From a checkpoint of a small mixture-of-experts model trained on Wikipedia.
Size: 18 layers, width 256, vocabulary 4096, 31.7M parameters.
Below are experts of layer 3 (counted from 0) of a mixture-of-experts language model. Rows are named router (the router's row for the expert), down (a neuron's output weights, with its number) and show model dimensions 0-255. Each number is 50 + 15 x the weight over its row's rms, rounded and kept within 0 to 99.
After each expert's rows: a language model's description of what the expert responds to. This comes from a sample of Wikipedia text that the model never trained on.

# expert 21
router:51 60 23 65 52 84 44 40 65 26 55 39 56 60 68 46 60 43 54 54 43 45 52 61 68 60 72 67 12 46 67 66 85 47 51 45 57 57 54 49 69 49 39 44 25 72 71 42 72 46 23 46 32 30 74 48 26 54 49 56 26 56 68 66 43 44 53 33 75 44 57 50 51 66 42 45 68 59 84 50 53 72 36 51 75 35 34 42 22 25 61 62 36 62 51 63 68 33 40 35 33 27 69 51 67 69 46 47 32 37 55 54 27 29 44 53 43 56 37 56 75 45 44 56 33 61 43 52 58 57 39 60 54 43 41 58 24 41 48 33 39 32 44 41 63 67 29 75 72 41 38 76 68 42 34 29 20 56 55 63 56 36 42 42 59 53 40 50 61 56 31 29 27 20 46 92 55 24 49 61 53 52 41 70 39 94 58 66 80 46 44 65 36 61 52 50 06 83 36 61 53 60 43 46 34 42 68 62 59 59 27 39 28 52 48 64 50 63 51 63 33 45 43 51 52 58 43 66 34 69 67 55 65 42 50 32 67 49 63 53 35 42 56 42 49 75 46 28 56 38 37 14 42 49 62 62
down1:42 53 31 51 54 30 39 60 75 87 50 61 49 25 42 53 47 42 44 48 51 49 70 49 23 63 70 54 35 51 58 57 39 51 26 47 41 56 41 50 35 28 22 88 32 77 45 34 49 40 51 48 55 37 64 73 51 72 64 40 67 59 71 53 55 60 53 30 49 62 51 67 37 47 35 41 57 55 66 54 30 70 40 36 67 49 40 41 72 18 42 39 77 68 55 65 70 41 38 44 34 50 44 48 51 55 44 57 29 49 34 64 34 25 40 40 45 50 62 80 67 77 54 44 74 33 60 37 47 51 75 48 78 61 50 60 64 23 54 40 47 33 39 52 64 38 71 52 40 39 46 55 41 39 54 60 36 47 30 36 49 82 56 88 45 33 46 30 58 56 49 88 72 43 47 28 60 39 00 08 58 44 55 71 51 57 46 59 44 47 73 20 53 47 46 66 54 31 46 58 50 43 40 64 31 74 62 45 67 36 37 46 41 77 41 39 56 40 32 49 31 46 68 63 51 75 76 78 55 30 57 73 22 46 57 24 23 49 43 60 52 39 49 39 39 56 32 50 61 28 46 52 27 63 36 55
Description: Pieces with s or is, plural -s endings and possessive 's, mid-word pieces like cerev-is-iae, telev-is-ions, plus his, its, her.

# expert 9
router:39 39 66 53 65 27 64 72 24 40 67 18 56 40 59 47 74 43 46 70 59 36 55 24 36 28 37 45 54 38 56 46 33 97 50 72 49 63 44 65 70 20 52 65 30 56 67 53 58 38 49 42 61 79 45 56 81 21 53 20 37 28 40 46 78 47 45 41 52 62 60 56 44 58 62 31 39 58 50 30 42 51 62 67 50 73 55 49 51 44 58 42 48 49 32 54 51 40 53 51 41 43 45 54 56 41 51 63 56 50 36 49 63 62 51 54 56 62 33 66 43 51 49 47 48 72 21 64 48 57 31 40 39 73 21 59 45 40 36 38 51 46 39 70 50 39 48 64 35 63 46 43 74 50 32 64 63 99 67 31 59 57 43 44 33 68 45 53 49 48 54 40 55 25 52 74 72 28 42 72 66 74 74 67 46 32 46 50 66 53 75 42 61 38 54 48 33 52 38 44 50 47 62 55 27 58 19 38 49 49 31 42 42 52 39 66 73 35 63 00 45 49 59 61 52 62 34 64 52 48 84 48 69 19 71 16 44 44 38 38 54 41 65 74 70 51 59 44 66 33 64 74 69 38 19 64
down0:35 56 60 62 36 40 61 54 70 56 54 29 68 49 53 50 59 36 82 16 45 48 41 67 43 70 58 39 41 52 00 54 41 43 59 57 60 43 62 58 36 58 51 58 65 56 56 42 22 64 47 49 49 62 50 57 55 69 72 45 55 45 55 53 78 58 47 42 42 57 42 27 51 42 30 49 46 83 69 41 53 65 55 64 65 31 46 37 23 42 84 82 36 13 44 54 41 32 69 38 37 47 47 45 39 62 48 59 39 28 41 56 43 56 28 31 51 49 23 42 58 66 70 58 32 63 47 43 43 75 54 74 54 55 45 57 41 49 31 59 44 61 60 70 35 58 39 21 53 47 70 39 54 53 26 38 62 72 55 36 17 68 44 57 61 57 73 35 31 23 55 52 52 51 50 72 49 53 63 64 59 42 38 57 60 55 58 59 68 46 37 72 55 36 30 47 64 58 41 58 52 42 62 52 54 37 69 38 39 61 37 27 43 39 54 61 71 43 49 24 58 59 40 39 78 67 67 76 45 44 74 62 40 43 15 93 24 46 39 51 62 67 00 61 58 35 44 39 45 41 54 85 42 56 60 38
Description: Auxiliaries and function words like has, had, as, or, not, also, plus early word pieces such as co-ac-hes, rac-ial.

# expert 25
router:67 23 56 32 49 61 50 71 66 69 31 52 58 47 29 57 50 42 53 16 34 69 56 62 25 44 37 72 07 54 37 42 61 23 54 50 43 65 32 56 42 41 49 53 56 47 55 46 34 49 60 63 60 80 54 40 43 51 85 63 68 53 49 80 15 75 56 94 54 65 44 51 28 58 46 67 64 52 68 49 50 64 55 54 50 35 38 43 48 44 39 34 68 56 58 55 31 69 58 40 47 49 34 38 74 37 58 36 41 50 39 31 54 59 38 39 34 61 88 47 31 38 66 52 44 54 62 63 55 20 43 29 47 11 50 62 57 31 56 36 33 32 43 54 49 51 37 53 72 47 81 36 29 48 70 32 54 43 62 62 43 33 36 42 49 54 46 32 47 46 38 35 43 62 44 43 43 34 43 47 36 61 50 61 47 39 73 46 73 38 38 49 41 52 58 25 53 56 38 62 61 57 73 55 59 72 32 33 13 25 41 31 11 27 32 68 48 31 58 60 76 56 40 44 57 58 54 55 51 12 17 38 43 70 40 42 41 75 45 40 58 43 69 51 36 44 49 41 73 39 77 26 47 61 65 81
down0:31 56 47 48 37 55 58 62 60 77 56 40 49 48 25 41 65 56 29 48 78 42 39 71 42 58 57 56 48 59 37 64 50 69 67 15 53 69 52 68 38 42 73 61 42 21 41 59 28 54 39 31 33 52 58 52 43 45 50 65 55 39 64 49 32 50 41 65 40 30 34 28 50 60 17 26 61 61 63 62 21 58 64 33 47 24 55 51 18 61 35 59 36 36 38 50 51 37 41 45 68 46 52 33 61 43 50 27 34 37 51 56 19 46 30 31 53 70 42 59 48 62 37 53 61 27 37 23 53 84 55 60 61 53 24 63 30 41 34 77 50 57 22 53 40 37 44 40 29 39 52 65 45 41 39 82 58 59 47 46 23 61 54 50 54 77 69 46 59 42 31 19 69 51 68 73 43 32 46 42 80 29 40 44 49 54 62 33 60 62 36 78 73 54 54 34 55 69 81 63 50 51 78 46 56 59 92 28 50 62 75 69 41 70 50 52 45 39 21 57 36 86 56 76 43 48 64 39 56 53 77 61 85 41 63 47 44 42 59 34 52 54 37 37 60 27 22 60 58 51 48 49 43 55 57 62
Description: Periods ending sentences, the conjunctions and and but, and verbs was and were, plus and in headings like Career highlights and awards.

# expert 28
router:54 49 68 57 26 46 50 48 39 39 48 51 85 35 49 48 26 68 26 54 64 34 46 46 67 54 48 44 50 25 46 53 60 30 34 61 53 70 32 61 39 46 66 34 44 41 56 45 25 36 58 48 81 54 54 47 40 56 67 34 39 57 61 51 40 80 63 62 69 59 49 47 14 18 37 28 34 70 72 50 59 45 55 51 29 41 53 33 58 51 56 42 31 64 14 75 46 39 37 47 28 52 55 43 39 47 73 80 60 63 41 54 28 73 46 31 49 28 51 49 44 51 43 42 79 31 57 35 59 55 43 71 57 47 56 66 65 40 52 47 43 81 42 58 65 65 23 44 25 64 26 41 21 59 68 56 62 55 38 54 38 61 51 62 23 49 50 61 45 34 46 48 56 55 23 45 57 84 33 49 66 24 48 33 63 60 47 61 53 60 63 50 59 43 50 52 44 62 68 45 60 45 56 62 55 72 20 75 58 53 76 37 48 38 45 12 14 55 46 43 56 63 44 47 42 44 59 37 41 52 90 70 75 50 09 38 61 69 55 47 43 20 65 86 75 43 49 56 54 26 70 80 32 51 62 57
down1:79 56 68 47 62 48 53 58 28 50 29 31 58 55 67 70 49 31 36 57 44 36 58 63 58 32 47 37 40 33 67 55 49 48 52 65 54 55 63 41 61 46 43 78 49 36 40 40 45 55 38 23 40 34 42 72 27 38 56 26 53 81 34 71 36 32 65 58 63 71 38 62 71 64 61 47 82 25 41 61 36 43 53 43 46 25 43 63 50 25 77 39 75 77 54 49 27 73 41 58 49 50 54 11 41 36 34 27 60 24 59 49 51 33 28 77 43 52 58 56 55 56 53 50 42 62 76 57 63 36 68 77 73 75 63 47 39 30 75 74 65 41 60 59 77 61 51 37 43 51 60 43 60 45 67 24 62 67 14 69 34 63 57 66 41 28 60 69 47 65 59 74 54 25 80 41 30 55 01 15 49 37 56 35 65 63 41 65 68 28 53 44 31 12 41 64 50 34 44 54 40 37 43 55 54 59 55 62 46 30 30 52 67 45 34 53 52 56 50 42 62 63 69 45 40 47 59 64 39 40 52 66 40 26 63 68 33 58 56 48 58 38 60 53 63 39 49 35 41 62 58 41 40 60 75 46
Description: The == marks starting section headings, month names in dates like May and July, and word endings such as ay in Doubleday and ot.

# expert 7
router:57 36 15 68 53 56 44 46 64 65 09 79 45 59 63 46 35 51 47 54 51 72 41 36 45 45 43 50 36 52 56 61 44 73 40 59 38 33 58 53 38 50 55 52 49 73 53 48 49 48 39 43 96 74 62 62 58 50 26 40 61 50 49 40 54 68 61 23 46 36 41 29 32 37 49 75 64 63 40 45 54 56 23 59 44 15 47 50 85 24 51 23 37 63 51 53 62 60 55 75 40 79 49 74 48 57 54 54 46 37 39 28 65 60 43 45 36 55 48 39 38 58 21 50 30 71 61 44 09 57 69 70 56 39 64 50 36 21 54 66 49 43 64 61 38 53 76 52 55 41 62 50 13 49 45 58 54 44 43 53 60 56 57 65 21 65 44 53 52 56 47 39 61 45 70 67 52 45 47 45 47 26 55 53 34 57 66 54 64 59 26 71 62 44 23 67 31 66 34 75 19 43 72 38 54 29 54 42 48 48 38 28 37 51 34 70 58 39 53 51 81 52 66 68 41 40 43 49 72 59 54 43 25 57 53 42 49 43 27 24 42 03 24 42 63 72 39 42 12 59 55 53 80 66 25 60
down0:55 30 43 55 40 08 60 67 47 36 47 57 52 25 83 46 36 47 82 64 61 45 60 60 44 66 61 45 66 70 54 55 65 54 45 37 37 29 58 53 41 70 56 52 69 71 55 65 50 63 51 50 47 82 59 42 41 37 47 43 64 59 43 63 64 56 64 35 52 58 63 42 36 43 42 25 25 69 62 48 64 58 67 33 64 36 77 25 70 14 44 61 60 31 31 59 32 58 43 39 41 42 27 48 36 36 46 34 38 51 31 45 57 66 43 54 63 63 53 49 43 62 50 48 75 41 61 20 37 64 66 72 42 52 37 50 53 37 84 28 59 58 40 22 73 29 42 42 41 48 71 27 79 32 49 44 14 45 22 30 72 74 51 53 27 56 89 46 56 46 38 58 68 84 32 42 35 40 26 34 71 56 44 59 61 33 42 58 80 60 38 57 64 59 53 58 64 66 41 61 52 75 60 48 56 38 17 61 58 19 52 73 61 48 44 59 76 46 25 47 44 61 32 46 26 62 55 51 76 55 52 79 30 25 37 58 43 34 35 28 74 51 29 51 55 60 62 54 47 52 59 37 54 48 49 43
Description: Prepositions after verbs or nouns, such as of, for, by, with and from, plus colons, slashes and list dashes.

# expert 31
router:38 69 47 47 60 38 65 45 60 54 48 84 54 44 55 59 27 51 65 77 54 52 55 72 43 59 68 43 37 55 47 38 24 35 57 49 54 50 56 50 36 52 42 46 21 39 52 53 60 88 50 77 51 50 36 66 53 66 21 51 76 37 48 51 34 56 41 44 47 46 42 90 48 43 34 42 35 44 74 57 11 58 46 33 55 55 66 52 59 21 30 58 48 61 55 35 44 49 28 44 53 44 48 74 51 63 40 64 39 30 44 47 36 46 62 12 24 29 38 32 74 39 36 35 85 59 80 41 55 37 25 57 65 35 63 30 34 67 55 58 38 58 78 38 56 27 54 58 44 41 46 28 18 39 57 36 49 66 35 45 31 67 36 39 52 44 91 41 35 52 65 46 60 52 37 23 61 35 33 65 67 44 53 39 63 27 49 34 41 40 49 51 78 40 60 62 64 49 47 45 54 49 50 56 61 38 35 50 28 54 33 39 57 63 49 63 61 54 72 53 58 75 31 24 64 29 49 88 73 39 41 44 47 70 38 25 58 77 40 68 25 29 56 53 82 52 45 67 42 44 63 50 52 63 07 45
down0:42 46 53 62 57 47 29 56 68 50 35 54 45 62 51 63 70 40 41 90 52 42 49 22 29 58 44 64 82 53 32 42 43 50 49 30 37 63 84 53 55 31 82 87 44 51 41 31 59 37 45 35 55 79 36 57 67 70 46 38 62 51 85 53 39 41 59 54 24 37 60 35 34 42 47 33 68 65 59 44 63 61 59 39 54 47 26 54 51 31 45 74 30 41 50 50 42 53 55 28 63 12 62 50 40 48 29 61 53 35 60 15 33 58 25 41 74 57 44 58 63 36 32 62 35 41 73 34 60 65 59 52 27 53 63 79 46 54 63 58 45 72 45 47 37 54 42 29 40 58 37 52 59 58 62 68 45 65 54 60 18 30 50 72 56 78 59 63 42 47 20 52 57 56 52 65 54 57 53 43 82 41 40 55 59 62 49 34 50 37 28 68 44 24 93 41 51 26 47 72 54 35 70 44 28 54 72 58 32 63 71 56 48 63 51 46 34 74 34 33 36 62 49 30 59 63 55 39 78 65 54 64 39 12 31 68 29 64 38 47 59 65 38 58 71 31 63 48 54 30 45 70 78 48 49 45
Description: Place and name words such as St, John, United and North, endings like ation and ick, plus the symbols —; + and −.